Experts of a small language model: 16 experts in each of 10 layers, a sigmoid router.
Below are experts of layer 7 (counted from 0) of a mixture-of-experts language model. Rows are named down (a neuron's output weights, with its number) and show model dimensions 192-255. Each number is 200 + 30 x the weight over its row's rms, rounded and kept within 0 to 999.
Before each expert's rows: "comes before" lists some tokens at least twice as common just after its tokens as in all text. This comes from a sample of Wikipedia text that the model never trained on. Tokens count by the router's weight.

# expert 1
comes before: "\n", " The", "|", " In", " He", "-"
down0,207,159,197,121,207,241,187,230,225,204,225,223,172,169,241,217,193,197,199,228,193,232,185,187,200,191,166,208,196,197,181,232,200,174,210,190,176,183,173,184,164,192,182,258,238,183,218,206,271,212,151,184,214,191,234,222,150,221,244,248,224,213,235,204
down1,251,231,121,187,178,159,194,153,220,212,193,182,200,222,197,206,195,247,159,193,165,216,135,198,179,160,248,197,189,199,202,208,190,222,191,92,208,189,229,209,207,186,182,245,150,215,125,224,215,80,198,165,286,231,195,205,202,248,187,200,237,152,175,216
down2,197,215,148,141,197,198,191,227,176,182,184,225,214,255,199,183,231,193,177,176,128,191,180,253,178,250,192,202,196,175,110,166,168,239,207,192,168,194,264,238,196,254,240,242,196,213,147,220,179,139,180,200,180,239,163,158,203,182,146,187,213,175,167,207
down3,212,151,278,180,235,211,232,194,225,228,199,173,207,204,227,167,218,188,183,197,209,212,196,197,240,181,153,156,176,231,190,188,225,175,211,187,176,227,167,197,180,163,178,198,215,203,204,205,199,156,203,197,202,205,172,193,244,182,209,275,197,174,227,199
down4,194,214,201,207,221,214,248,169,228,185,199,191,155,235,238,237,257,223,203,247,185,200,178,163,186,188,217,248,162,141,221,224,186,188,149,179,163,196,212,182,204,225,186,192,164,165,200,199,199,180,245,221,235,197,238,200,198,190,154,193,221,195,198,297
down5,205,205,203,206,197,204,236,182,229,247,225,207,195,203,233,187,213,170,197,188,240,163,171,183,238,235,221,196,180,170,178,152,239,201,210,158,202,258,193,213,180,210,194,221,199,219,197,159,185,203,205,205,151,197,140,214,159,150,203,127,219,176,214,177
down6,182,228,185,198,219,242,186,183,167,159,191,203,247,202,184,168,207,223,210,193,199,181,176,222,203,173,203,204,197,182,226,199,199,218,160,163,190,140,190,137,243,224,206,162,162,157,210,218,196,241,149,190,182,248,242,179,190,151,228,191,165,202,171,218
down7,171,186,224,194,214,191,252,226,216,177,181,196,189,202,204,160,157,207,240,210,161,201,280,272,212,212,212,210,236,222,194,208,197,196,244,216,187,225,252,220,166,172,224,186,182,197,246,157,200,237,183,200,191,177,212,209,213,199,201,259,171,204,107,166
down8,157,173,163,167,164,175,188,169,128,177,221,218,188,162,232,249,211,240,208,226,123,286,169,218,229,175,130,173,196,161,216,161,270,194,199,243,214,201,179,204,189,211,190,187,209,173,182,198,240,173,203,249,176,242,209,125,268,191,207,217,261,197,164,205
down9,86,177,149,219,231,231,254,255,221,176,185,253,144,192,235,228,179,199,202,170,203,161,243,148,195,244,230,203,217,211,155,196,241,208,128,226,176,225,201,209,212,169,207,164,154,190,187,310,162,184,225,222,171,279,201,209,133,192,186,169,155,228,215,177
down10,232,231,242,195,216,216,176,203,229,264,150,185,217,129,255,144,213,203,202,179,207,205,161,238,223,207,135,227,104,190,184,178,186,193,206,163,166,241,226,203,188,182,230,174,116,183,202,215,202,195,192,210,173,219,182,186,166,215,202,259,228,203,205,223
down11,188,200,211,150,150,221,193,192,136,240,148,178,198,189,184,204,156,198,181,182,235,185,181,199,196,183,212,189,191,201,170,192,153,259,196,249,182,155,212,201,204,200,213,168,286,184,174,224,202,241,216,191,219,188,235,156,220,199,205,201,235,173,202,191
down12,219,198,202,200,234,167,207,196,244,199,231,230,212,177,225,197,146,193,156,242,169,206,195,151,197,177,208,229,203,245,167,184,141,139,224,249,163,240,167,169,214,225,143,161,217,171,197,175,200,241,204,209,146,222,242,212,225,260,180,225,196,202,173,197
down13,176,247,164,184,188,227,213,187,200,230,200,201,228,243,217,193,198,215,187,226,169,210,174,217,230,223,189,225,245,157,213,203,235,166,164,205,164,202,214,197,211,255,258,194,228,221,194,220,182,217,196,159,197,185,198,199,212,205,247,198,151,214,163,194
down14,189,142,196,210,211,178,175,222,186,214,209,190,213,199,229,206,194,170,235,196,210,192,204,181,171,164,253,241,135,159,206,243,207,179,213,178,173,216,222,201,232,197,184,203,165,190,172,191,125,194,198,199,201,163,204,226,155,173,204,205,163,213,196,161
down15,171,202,163,203,214,184,186,174,190,196,118,217,182,223,268,236,212,180,188,151,163,234,231,164,172,201,236,199,156,191,166,185,198,201,191,224,200,187,218,190,174,187,129,196,213,188,191,236,178,236,160,260,194,190,208,215,205,204,174,199,199,300,235,219

# expert 15
comes before: " to", " by", " the", " in", " a", " on"
down0,259,178,293,208,227,232,124,200,205,167,198,168,234,216,168,287,200,199,181,185,192,161,159,209,208,206,207,195,138,119,169,195,178,232,176,191,232,208,226,195,146,198,154,214,205,171,184,166,193,199,146,163,188,206,202,224,173,175,218,204,212,207,212,190
down1,202,192,255,148,182,225,265,241,185,195,185,222,192,199,166,227,217,197,154,224,205,200,177,230,193,208,223,212,200,224,181,243,182,191,222,238,228,199,179,196,219,220,184,204,251,193,293,214,192,212,169,184,126,250,239,202,200,209,201,175,215,219,239,183
down2,239,118,174,203,190,225,214,193,198,217,197,155,210,180,217,205,257,214,209,195,194,193,220,173,240,247,216,204,226,182,220,182,186,163,221,173,183,203,253,205,273,254,167,165,143,233,188,191,211,223,213,183,199,200,195,175,220,227,224,175,204,209,197,174
down3,211,190,154,227,175,108,180,181,212,214,209,166,212,187,198,216,211,217,193,185,211,249,216,209,178,201,215,236,199,206,260,181,212,216,231,180,121,212,232,198,189,165,197,188,246,196,178,200,183,204,218,162,238,179,122,202,213,161,246,160,160,195,178,233
down4,177,198,219,233,209,171,259,216,213,197,165,190,219,220,206,204,197,152,188,194,202,208,217,203,249,150,180,167,135,196,228,152,197,213,241,172,223,193,214,253,137,202,248,223,168,202,184,207,217,257,178,177,190,279,200,206,167,159,208,186,192,234,203,207
down5,223,190,192,205,144,213,223,186,180,174,135,242,241,196,231,213,189,147,236,189,211,153,205,207,191,208,253,189,157,178,192,199,156,205,198,258,203,184,143,213,226,177,170,209,217,198,207,212,243,224,249,231,146,214,201,164,188,208,194,144,201,186,169,204
down6,199,156,187,165,233,239,209,156,241,163,153,309,148,151,133,207,191,197,225,170,171,222,194,226,208,148,236,227,201,168,176,183,143,213,279,201,213,200,197,241,225,193,207,222,193,202,223,146,230,201,219,199,215,250,197,160,206,217,232,223,211,172,140,156
down7,195,240,241,198,235,202,188,187,143,275,199,206,193,218,193,171,178,235,203,233,194,190,154,186,183,202,191,244,259,243,139,204,147,200,178,190,195,241,271,244,207,153,179,232,203,191,185,220,229,220,212,202,228,211,229,253,152,184,212,207,208,219,150,153
down8,220,185,172,188,223,194,132,214,184,206,238,216,182,200,200,149,193,214,201,162,188,216,146,197,190,213,211,221,197,211,197,203,184,187,234,206,186,147,164,154,213,227,199,162,223,213,222,203,214,181,201,173,197,169,190,202,246,166,174,199,189,202,166,234
down9,159,173,175,159,207,218,195,184,179,166,105,143,249,210,146,243,208,192,227,182,162,194,222,221,207,239,164,211,185,167,145,229,243,199,199,195,152,212,230,148,159,185,279,151,178,184,241,184,192,229,179,132,237,179,207,199,150,201,218,231,153,221,248,225
down10,190,180,197,168,178,217,201,154,187,309,196,203,219,199,218,203,197,242,185,204,218,181,185,271,163,188,170,266,208,243,187,199,230,189,158,202,204,220,216,180,209,165,197,184,218,204,198,219,218,224,224,232,199,193,201,200,198,204,192,171,172,133,202,150
down11,190,198,204,170,196,254,153,197,214,197,246,213,122,157,162,243,221,130,233,234,183,177,247,199,216,179,200,171,244,218,248,209,209,248,181,189,142,195,144,236,230,190,209,155,198,183,219,225,157,231,216,192,234,232,183,174,202,203,202,177,225,216,179,201
down12,213,225,268,272,173,199,225,199,175,199,222,148,260,244,215,198,200,226,190,195,198,216,186,221,235,172,182,191,191,137,230,231,246,198,173,186,192,198,178,189,193,218,203,197,198,259,217,174,213,242,237,164,147,176,178,249,193,229,186,243,191,220,200,208
down13,201,175,179,218,230,213,223,170,164,213,235,183,235,163,205,186,203,119,193,214,195,185,131,180,184,216,253,225,136,222,211,229,187,205,211,146,210,202,155,213,210,227,210,207,171,207,216,160,212,243,200,241,163,171,198,200,176,177,190,132,169,180,203,168
down14,211,180,153,215,210,215,185,248,186,219,202,256,190,230,224,203,201,187,227,169,200,180,207,205,162,166,217,177,184,200,184,212,196,209,160,171,204,132,154,200,236,228,208,226,199,192,238,208,242,226,243,195,169,268,214,211,154,183,249,233,195,219,150,141
down15,208,201,174,203,267,219,214,197,207,185,209,213,182,235,208,248,193,198,184,158,120,170,195,151,171,185,221,171,220,211,200,187,205,196,177,263,142,193,195,140,205,254,151,231,202,249,223,198,182,154,221,209,171,164,214,201,202,216,201,193,200,211,215,169

# expert 9
comes before: " |", " –;", "9", " -", "6", "8"
down0,167,173,231,226,200,253,192,217,273,207,149,172,196,179,207,219,202,164,190,183,185,217,194,165,231,217,174,214,204,198,201,184,197,162,250,239,228,208,189,224,224,239,203,267,198,224,211,195,195,181,203,175,209,180,212,162,173,216,248,187,216,192,189,269
down1,235,197,236,205,186,227,146,169,192,238,221,175,198,181,206,146,220,261,217,210,246,202,177,167,218,230,243,152,148,186,178,141,272,227,199,218,220,226,191,194,205,191,157,176,247,178,184,242,205,199,213,201,222,191,252,168,214,248,260,232,198,192,199,188
down2,201,199,179,180,188,238,219,193,163,218,198,295,215,202,138,199,184,223,167,202,210,186,185,211,195,210,210,260,182,236,232,179,230,156,181,192,237,202,202,204,139,149,204,224,238,219,206,214,183,208,187,213,183,186,196,254,190,189,185,189,199,183,157,166
down3,148,216,246,234,264,191,181,230,170,192,244,187,220,220,210,175,147,171,185,201,194,254,202,212,162,208,200,139,225,164,165,169,197,215,186,207,171,261,239,180,209,198,185,213,200,206,211,176,212,203,196,204,173,174,186,214,234,212,163,187,193,224,170,158
down4,182,181,157,199,212,232,178,222,189,200,208,203,170,164,184,237,211,211,220,128,149,204,205,206,182,165,229,200,231,187,217,173,196,188,174,183,210,200,199,201,155,247,180,185,206,213,258,186,222,180,192,197,262,228,212,235,195,257,182,148,188,194,197,227
down5,208,161,204,184,196,243,183,217,200,231,149,147,217,215,214,196,132,136,179,240,185,252,116,188,189,225,193,202,147,157,226,206,203,193,245,199,196,192,205,193,192,165,264,190,210,258,201,190,211,235,168,205,186,214,201,194,174,174,217,198,196,256,209,194
down6,201,206,193,186,205,204,149,237,134,203,175,168,229,156,194,245,199,206,183,229,163,224,197,195,134,237,238,213,252,218,251,215,214,270,224,202,182,200,207,247,199,236,209,212,190,207,188,251,203,198,199,196,217,289,214,205,223,204,199,196,187,195,200,192
down7,207,193,183,214,231,208,189,223,195,196,211,258,203,205,205,190,177,192,225,152,157,189,208,210,246,190,199,196,217,139,183,190,189,221,227,202,256,208,197,179,187,196,201,192,202,186,210,184,104,171,117,182,185,197,155,200,149,178,185,151,210,184,160,241
down8,213,207,219,186,173,228,218,217,198,203,194,172,236,189,188,193,222,193,209,203,174,188,128,189,226,179,172,221,227,173,196,192,180,204,189,184,152,187,189,256,173,186,158,211,208,222,225,195,206,225,170,196,204,178,190,177,216,218,193,197,178,206,300,200
down9,210,264,173,208,157,225,197,246,191,206,177,206,210,178,181,168,200,162,182,200,181,170,210,188,212,195,171,214,206,190,160,199,181,259,226,222,200,165,219,190,205,237,229,143,203,237,192,207,216,239,227,217,192,171,258,190,232,212,196,183,214,158,206,159
down10,196,200,269,270,189,194,166,257,216,213,198,187,213,193,211,181,226,161,148,212,245,155,204,191,251,213,229,240,259,218,248,197,188,160,178,202,175,212,199,221,219,178,169,173,245,210,225,200,208,236,197,177,262,206,144,221,155,257,216,220,230,200,177,199
down11,195,241,208,170,197,259,205,197,182,219,180,216,195,210,227,267,161,170,266,192,199,236,114,159,196,207,217,216,178,174,216,206,192,214,202,267,171,202,185,183,252,202,208,202,247,210,184,199,201,227,188,202,173,204,228,194,157,194,179,256,236,190,123,207
down12,211,234,163,189,232,229,214,209,234,171,200,244,225,150,205,202,232,204,205,163,170,201,218,205,240,224,197,212,228,256,188,210,156,218,176,234,166,203,168,170,233,248,301,208,235,238,174,231,199,205,185,250,228,172,193,211,186,209,196,171,211,214,193,180
down13,158,224,214,227,188,117,175,225,163,206,189,179,246,238,171,199,186,197,233,208,140,204,235,196,189,198,188,230,176,199,159,201,215,204,172,191,221,254,234,128,204,200,176,225,196,135,205,152,172,225,163,220,153,215,232,159,200,198,187,201,171,186,270,183
down14,192,174,148,224,198,191,211,254,204,203,162,278,148,230,173,191,152,197,215,175,203,199,138,178,213,187,189,189,220,167,173,191,225,160,211,208,190,179,201,165,147,208,182,200,200,172,235,201,169,204,194,192,202,176,142,163,188,239,250,196,128,238,165,234
down15,214,202,166,251,226,202,168,197,253,289,246,273,201,189,180,209,225,171,189,253,202,222,215,217,234,196,211,225,185,170,195,251,212,208,208,157,244,196,247,189,189,188,182,217,222,152,199,206,127,255,183,181,281,236,214,216,178,184,181,157,201,209,210,205

# expert 4
comes before: " of", " and", " in", " were", " are", " for"
down0,189,203,156,253,181,188,202,214,186,183,187,183,203,199,210,229,181,267,204,175,208,185,105,170,187,195,208,154,163,242,209,220,234,214,194,260,186,167,152,146,200,222,176,265,186,157,200,195,175,199,198,217,179,157,175,200,193,263,208,158,200,245,235,182
down1,190,244,195,213,192,218,166,203,214,203,201,174,196,163,223,189,194,149,233,217,192,190,233,223,167,224,228,168,193,191,243,142,193,178,181,244,207,201,217,227,201,263,180,197,199,190,187,211,200,241,201,194,183,186,189,179,206,188,240,185,202,182,195,170
down2,180,208,198,212,195,209,212,258,210,219,185,167,209,192,238,222,158,214,163,221,199,208,175,219,174,194,177,245,214,218,249,158,250,196,174,161,184,207,174,270,153,168,199,162,190,303,176,167,209,236,177,212,229,258,208,181,237,194,190,206,198,201,201,227
down3,191,229,186,207,192,200,152,225,182,176,209,195,216,205,203,194,193,216,264,142,154,179,194,132,195,178,264,200,225,175,206,191,203,224,209,220,289,200,211,180,257,197,207,198,174,201,196,248,227,234,230,326,194,296,172,150,183,187,184,214,202,211,166,200
down4,181,213,223,188,273,217,146,182,226,197,226,251,187,230,148,204,239,213,201,226,229,214,221,136,218,218,163,214,195,190,166,223,194,206,224,207,199,181,203,236,198,167,221,200,246,265,178,217,204,172,177,169,237,200,196,209,174,240,209,213,146,156,162,168
down5,181,177,239,211,208,133,206,167,200,199,177,201,157,207,169,202,262,253,220,145,184,211,204,205,268,196,207,223,240,199,220,203,213,202,185,227,208,228,242,220,152,193,115,187,233,266,197,161,199,169,196,240,245,190,182,227,175,237,208,216,240,229,210,209
down6,136,209,181,181,201,168,228,202,171,176,199,208,221,239,230,213,228,207,165,213,143,234,198,199,215,186,182,217,124,179,196,201,213,205,128,210,218,185,198,239,184,141,197,210,237,177,188,212,179,194,202,213,310,178,188,210,154,221,198,197,146,253,193,198
down7,163,186,228,213,222,174,189,193,156,224,215,250,196,215,206,184,164,209,221,240,202,177,251,259,203,173,244,186,175,209,145,233,167,161,254,204,207,194,238,203,188,205,232,191,241,203,229,241,186,230,216,190,189,116,197,173,159,198,187,100,244,166,202,258
down8,191,175,197,141,121,201,143,131,187,263,193,171,165,219,192,150,250,205,189,197,190,242,191,222,198,174,238,209,243,157,127,219,197,140,243,236,213,178,197,180,246,158,212,203,202,223,140,209,204,258,162,247,169,187,199,230,191,197,214,216,220,210,262,203
down9,202,214,235,277,101,207,266,212,197,182,194,205,190,232,184,207,193,254,193,176,175,234,220,236,157,151,204,209,202,209,157,220,235,169,165,234,200,155,243,167,213,174,201,189,205,193,193,213,238,268,166,225,255,197,215,161,182,185,202,212,208,149,213,273
down10,194,203,180,221,154,201,252,225,231,214,196,201,232,196,178,222,262,165,203,211,222,203,190,170,202,170,214,187,226,231,274,241,202,220,186,142,193,184,212,153,217,203,185,245,216,192,236,250,214,238,196,197,209,174,266,191,200,170,221,215,175,171,200,227
down11,201,202,196,208,237,213,259,200,182,222,166,177,135,229,219,219,199,213,205,193,205,176,116,160,218,234,164,237,207,220,223,184,205,193,96,221,185,201,172,184,199,189,200,185,198,163,211,183,218,214,266,220,199,166,224,228,183,206,240,254,206,217,188,199
down12,230,226,147,210,199,227,204,206,180,233,131,175,204,190,203,119,200,200,205,111,134,179,182,128,237,190,193,218,216,214,207,233,192,218,236,174,190,215,215,247,256,198,201,217,174,170,191,176,200,215,207,214,209,123,209,186,172,204,188,205,182,221,206,204
down13,198,144,213,303,165,211,199,218,203,175,185,241,196,196,192,213,187,266,202,228,169,198,211,206,215,193,224,175,218,151,180,224,186,236,220,170,153,187,210,203,235,198,240,200,201,202,175,247,196,185,179,184,178,210,174,200,227,259,182,133,184,208,181,210
down14,193,182,284,196,218,262,170,198,209,214,182,195,228,194,187,179,274,179,144,222,218,177,176,204,222,196,190,187,193,204,200,239,214,194,211,199,223,267,229,167,113,180,199,235,212,254,210,194,214,237,250,187,258,205,256,286,156,192,199,168,258,200,164,187
down15,206,242,196,190,168,156,158,188,177,146,144,204,178,177,182,201,158,198,208,192,194,227,234,115,180,180,194,245,241,169,302,164,213,196,186,210,234,198,197,205,203,295,174,260,97,222,216,193,188,200,191,216,214,180,207,214,205,223,178,253,226,250,220,224

# expert 12
comes before: " |", "|", "-", " -", "The", "4"
down0,200,203,247,178,245,152,232,174,189,187,178,177,210,190,247,190,142,211,197,204,130,171,164,177,163,134,191,160,164,214,208,225,186,207,217,168,198,162,167,175,209,184,182,160,246,228,188,226,232,217,141,198,142,215,220,192,217,203,174,170,212,169,214,175
down1,222,252,251,174,158,168,195,248,242,205,210,221,232,209,182,248,217,122,227,196,227,194,173,235,215,214,216,240,174,177,174,199,233,194,156,228,200,231,152,183,228,235,231,211,221,189,181,192,149,213,154,225,203,245,179,204,206,212,141,202,210,191,166,214
down2,188,258,219,139,199,172,200,149,161,202,185,239,213,180,196,231,150,226,201,165,180,159,153,203,156,217,201,190,212,205,219,227,124,208,209,190,178,211,165,183,186,199,250,198,193,228,181,208,194,203,209,181,228,223,139,161,231,185,179,246,204,207,223,228
down3,224,210,186,232,198,198,147,210,152,195,231,232,194,182,169,236,160,199,244,256,222,179,186,238,186,231,203,179,195,178,273,193,199,162,231,151,248,211,201,200,117,192,175,208,172,160,191,219,188,213,185,217,211,213,214,213,153,194,226,178,151,206,204,199
down4,214,255,209,210,194,209,207,187,199,212,196,113,169,179,202,200,217,179,184,166,207,162,162,247,212,218,200,186,221,241,204,199,177,187,226,276,248,181,194,208,236,129,206,191,218,176,217,200,282,249,221,224,201,160,162,236,177,178,207,213,191,175,171,189
down5,273,219,238,187,184,149,201,194,211,163,237,227,173,193,201,198,201,305,139,229,186,188,197,186,210,228,150,211,176,148,153,207,168,235,208,183,218,176,190,198,232,173,159,168,187,192,218,223,217,207,232,193,193,190,229,179,254,131,129,201,211,210,125,189
down6,206,179,222,218,148,176,196,208,198,165,238,228,255,211,163,188,156,195,194,164,256,130,224,208,196,168,191,146,164,210,226,199,259,184,234,154,172,237,201,175,202,200,178,150,221,203,200,225,163,175,198,202,250,266,114,196,203,251,234,200,189,197,240,227
down7,239,201,194,212,272,227,196,198,205,150,172,191,223,151,222,198,208,205,221,255,243,210,199,161,181,190,194,198,196,207,192,237,200,222,201,251,172,146,288,169,145,155,236,188,255,182,170,215,180,200,185,217,235,202,194,141,159,172,176,183,205,183,198,177
down8,139,196,186,165,196,226,257,204,191,219,201,246,192,198,177,248,195,250,198,130,222,197,138,201,198,253,187,186,160,207,202,190,142,194,203,206,224,205,215,201,214,209,156,204,204,250,221,144,203,192,228,232,202,178,202,236,182,189,216,201,103,191,114,194
down9,244,157,239,214,186,245,222,240,223,180,213,322,235,186,175,165,165,162,208,131,199,260,161,273,180,199,165,229,201,137,224,200,209,162,221,248,291,228,210,216,197,207,144,199,178,203,256,180,174,259,203,250,153,195,212,232,180,218,205,206,204,161,179,202
down10,165,265,202,133,213,266,177,222,177,223,141,211,101,199,202,193,137,188,189,236,202,202,199,198,217,244,215,200,155,241,238,205,211,207,187,282,229,178,238,225,221,175,140,194,156,208,144,146,187,194,131,153,198,202,229,136,231,212,167,202,211,166,200,204
down11,184,225,184,191,145,232,184,197,162,217,244,177,205,207,193,191,220,245,180,203,204,213,224,211,186,197,171,198,183,171,181,174,214,152,180,188,221,199,252,251,205,210,173,104,179,185,200,212,211,232,265,163,167,158,207,207,178,114,245,211,131,223,195,214
down12,211,195,201,213,243,176,194,251,199,133,189,231,201,223,157,230,214,188,213,183,188,206,201,178,203,236,233,230,239,201,173,218,201,136,183,203,198,144,173,199,209,141,179,245,197,202,211,176,185,219,148,226,221,211,157,189,214,203,217,205,199,203,174,196
down13,176,184,188,197,150,192,152,206,172,169,131,198,204,177,197,203,193,234,161,228,148,161,219,195,174,214,190,214,223,196,193,202,196,210,205,153,161,200,185,169,137,260,207,238,218,181,215,202,185,194,182,238,205,177,244,208,208,178,189,211,178,185,174,273
down14,156,261,219,235,160,218,237,216,190,184,176,205,254,205,215,191,144,212,215,190,194,261,257,234,202,218,165,168,227,203,222,197,193,210,195,213,213,195,242,196,186,194,205,219,243,206,188,181,187,228,242,232,291,195,175,201,175,201,224,194,197,211,221,198
down15,228,172,205,193,180,235,147,204,190,120,157,193,197,235,212,194,200,184,198,197,182,181,228,190,205,200,156,110,230,146,193,195,204,268,153,173,225,225,200,182,242,193,174,222,159,175,114,208,276,181,197,166,247,192,246,202,188,179,167,207,199,222,197,211

# expert 7
comes before: "\n", " ", " |", " 0", " 1", " 2"
down0,166,178,220,228,193,195,194,228,215,154,248,245,210,203,168,251,186,196,177,217,240,223,90,187,194,213,180,199,166,198,191,205,209,123,177,198,191,216,194,192,210,191,217,171,182,218,210,147,178,222,172,170,201,231,187,208,127,184,194,205,163,201,199,221
down1,196,196,181,196,200,178,175,221,151,186,155,259,244,110,177,223,198,219,214,207,183,212,234,205,198,188,198,198,204,219,129,234,157,203,208,189,222,164,230,172,206,214,164,175,160,220,176,183,235,209,163,204,259,264,194,201,182,215,211,154,245,197,231,215
down2,237,242,209,237,187,201,187,176,195,142,179,245,200,147,204,184,161,175,230,235,193,206,196,258,226,191,132,155,246,193,216,260,153,243,238,199,222,184,170,210,198,236,262,192,157,211,246,192,172,165,182,129,198,182,250,201,212,165,210,179,186,196,200,176
down3,263,161,207,179,224,218,244,171,197,201,162,246,199,199,224,209,192,197,229,213,214,147,172,169,195,208,215,208,266,201,244,181,198,243,175,186,214,148,211,206,219,221,247,236,272,220,186,221,176,171,212,130,184,205,241,180,170,210,163,162,198,204,237,170
down4,173,257,192,181,218,193,162,214,171,231,246,175,216,213,183,191,216,217,190,150,169,174,203,229,184,218,216,210,140,153,199,208,210,179,216,212,235,168,198,186,172,179,189,221,146,261,190,127,148,166,217,238,167,238,184,194,174,261,205,169,152,272,219,178
down5,216,198,229,208,218,234,212,245,216,256,124,224,186,125,236,210,156,192,224,204,169,209,277,240,160,250,192,195,203,209,174,178,199,150,200,206,188,238,242,183,220,165,248,236,189,188,188,214,217,212,186,169,163,227,197,205,196,236,149,211,199,229,193,162
down6,150,207,180,218,153,227,223,217,211,193,213,194,200,209,206,137,243,203,138,194,264,229,261,202,217,209,223,189,169,196,208,198,211,176,146,134,250,210,213,161,221,206,196,167,228,229,254,188,159,236,196,193,229,204,188,148,232,195,173,174,198,290,171,208
down7,174,160,164,200,213,172,218,231,166,235,280,200,273,233,167,228,169,138,214,193,188,206,277,186,223,142,194,178,200,157,154,181,208,164,188,274,184,203,211,203,258,199,225,237,198,149,131,184,205,185,184,184,187,203,171,204,189,226,185,190,203,183,263,166
down8,242,110,170,207,213,221,199,254,168,250,172,179,181,221,214,219,216,212,196,174,224,195,199,142,265,260,256,218,181,192,164,197,204,122,175,201,184,202,216,179,202,228,199,194,270,180,205,255,185,187,196,170,164,210,145,164,214,188,222,156,156,175,175,196
down9,209,220,131,198,219,287,175,214,192,201,188,240,192,257,211,185,256,183,161,280,174,240,185,212,189,219,214,169,201,190,233,175,130,190,201,192,201,175,203,222,200,240,206,204,162,201,209,198,200,226,197,193,196,196,186,166,195,196,203,197,237,240,156,187
down10,199,220,250,194,216,192,219,237,206,203,183,171,160,242,180,212,209,178,177,177,217,199,212,234,202,210,153,209,155,196,234,168,190,175,259,201,158,265,155,199,178,148,190,184,147,209,184,208,190,223,192,190,160,257,144,178,214,165,282,192,188,256,196,213
down11,211,190,209,274,198,209,147,178,206,177,206,152,198,226,201,250,240,236,212,182,208,224,190,202,185,215,200,180,230,241,203,186,190,132,166,251,196,242,223,206,231,173,165,207,187,201,204,190,220,202,207,232,212,176,201,193,130,172,153,147,202,173,135,175
down12,189,159,173,204,236,164,200,216,209,196,205,202,166,127,178,181,206,172,199,172,204,176,213,247,236,169,204,142,190,206,193,191,187,245,175,229,199,201,171,212,187,192,159,147,242,198,199,179,167,212,186,268,198,197,210,121,204,214,219,213,213,153,230,232
down13,152,187,204,196,142,204,221,191,206,206,194,216,216,210,187,202,228,244,202,221,185,185,225,206,220,193,209,215,216,201,262,194,205,178,245,196,170,208,149,191,187,176,183,132,211,211,235,186,178,186,220,155,198,229,161,224,154,211,187,175,204,196,235,124
down14,202,191,222,144,196,236,171,217,197,185,200,256,201,170,201,228,251,149,176,209,204,164,245,223,164,201,188,170,240,176,146,175,197,232,215,221,143,200,155,213,136,201,208,210,231,154,192,176,207,167,213,179,158,204,184,195,207,250,262,170,200,183,199,177
down15,187,254,207,174,220,256,211,287,283,204,198,209,179,181,142,229,184,221,199,156,257,172,200,232,192,146,226,202,159,208,225,220,219,169,206,195,155,203,149,177,179,178,259,212,209,170,157,202,194,190,202,203,222,195,200,229,194,201,192,178,193,220,205,188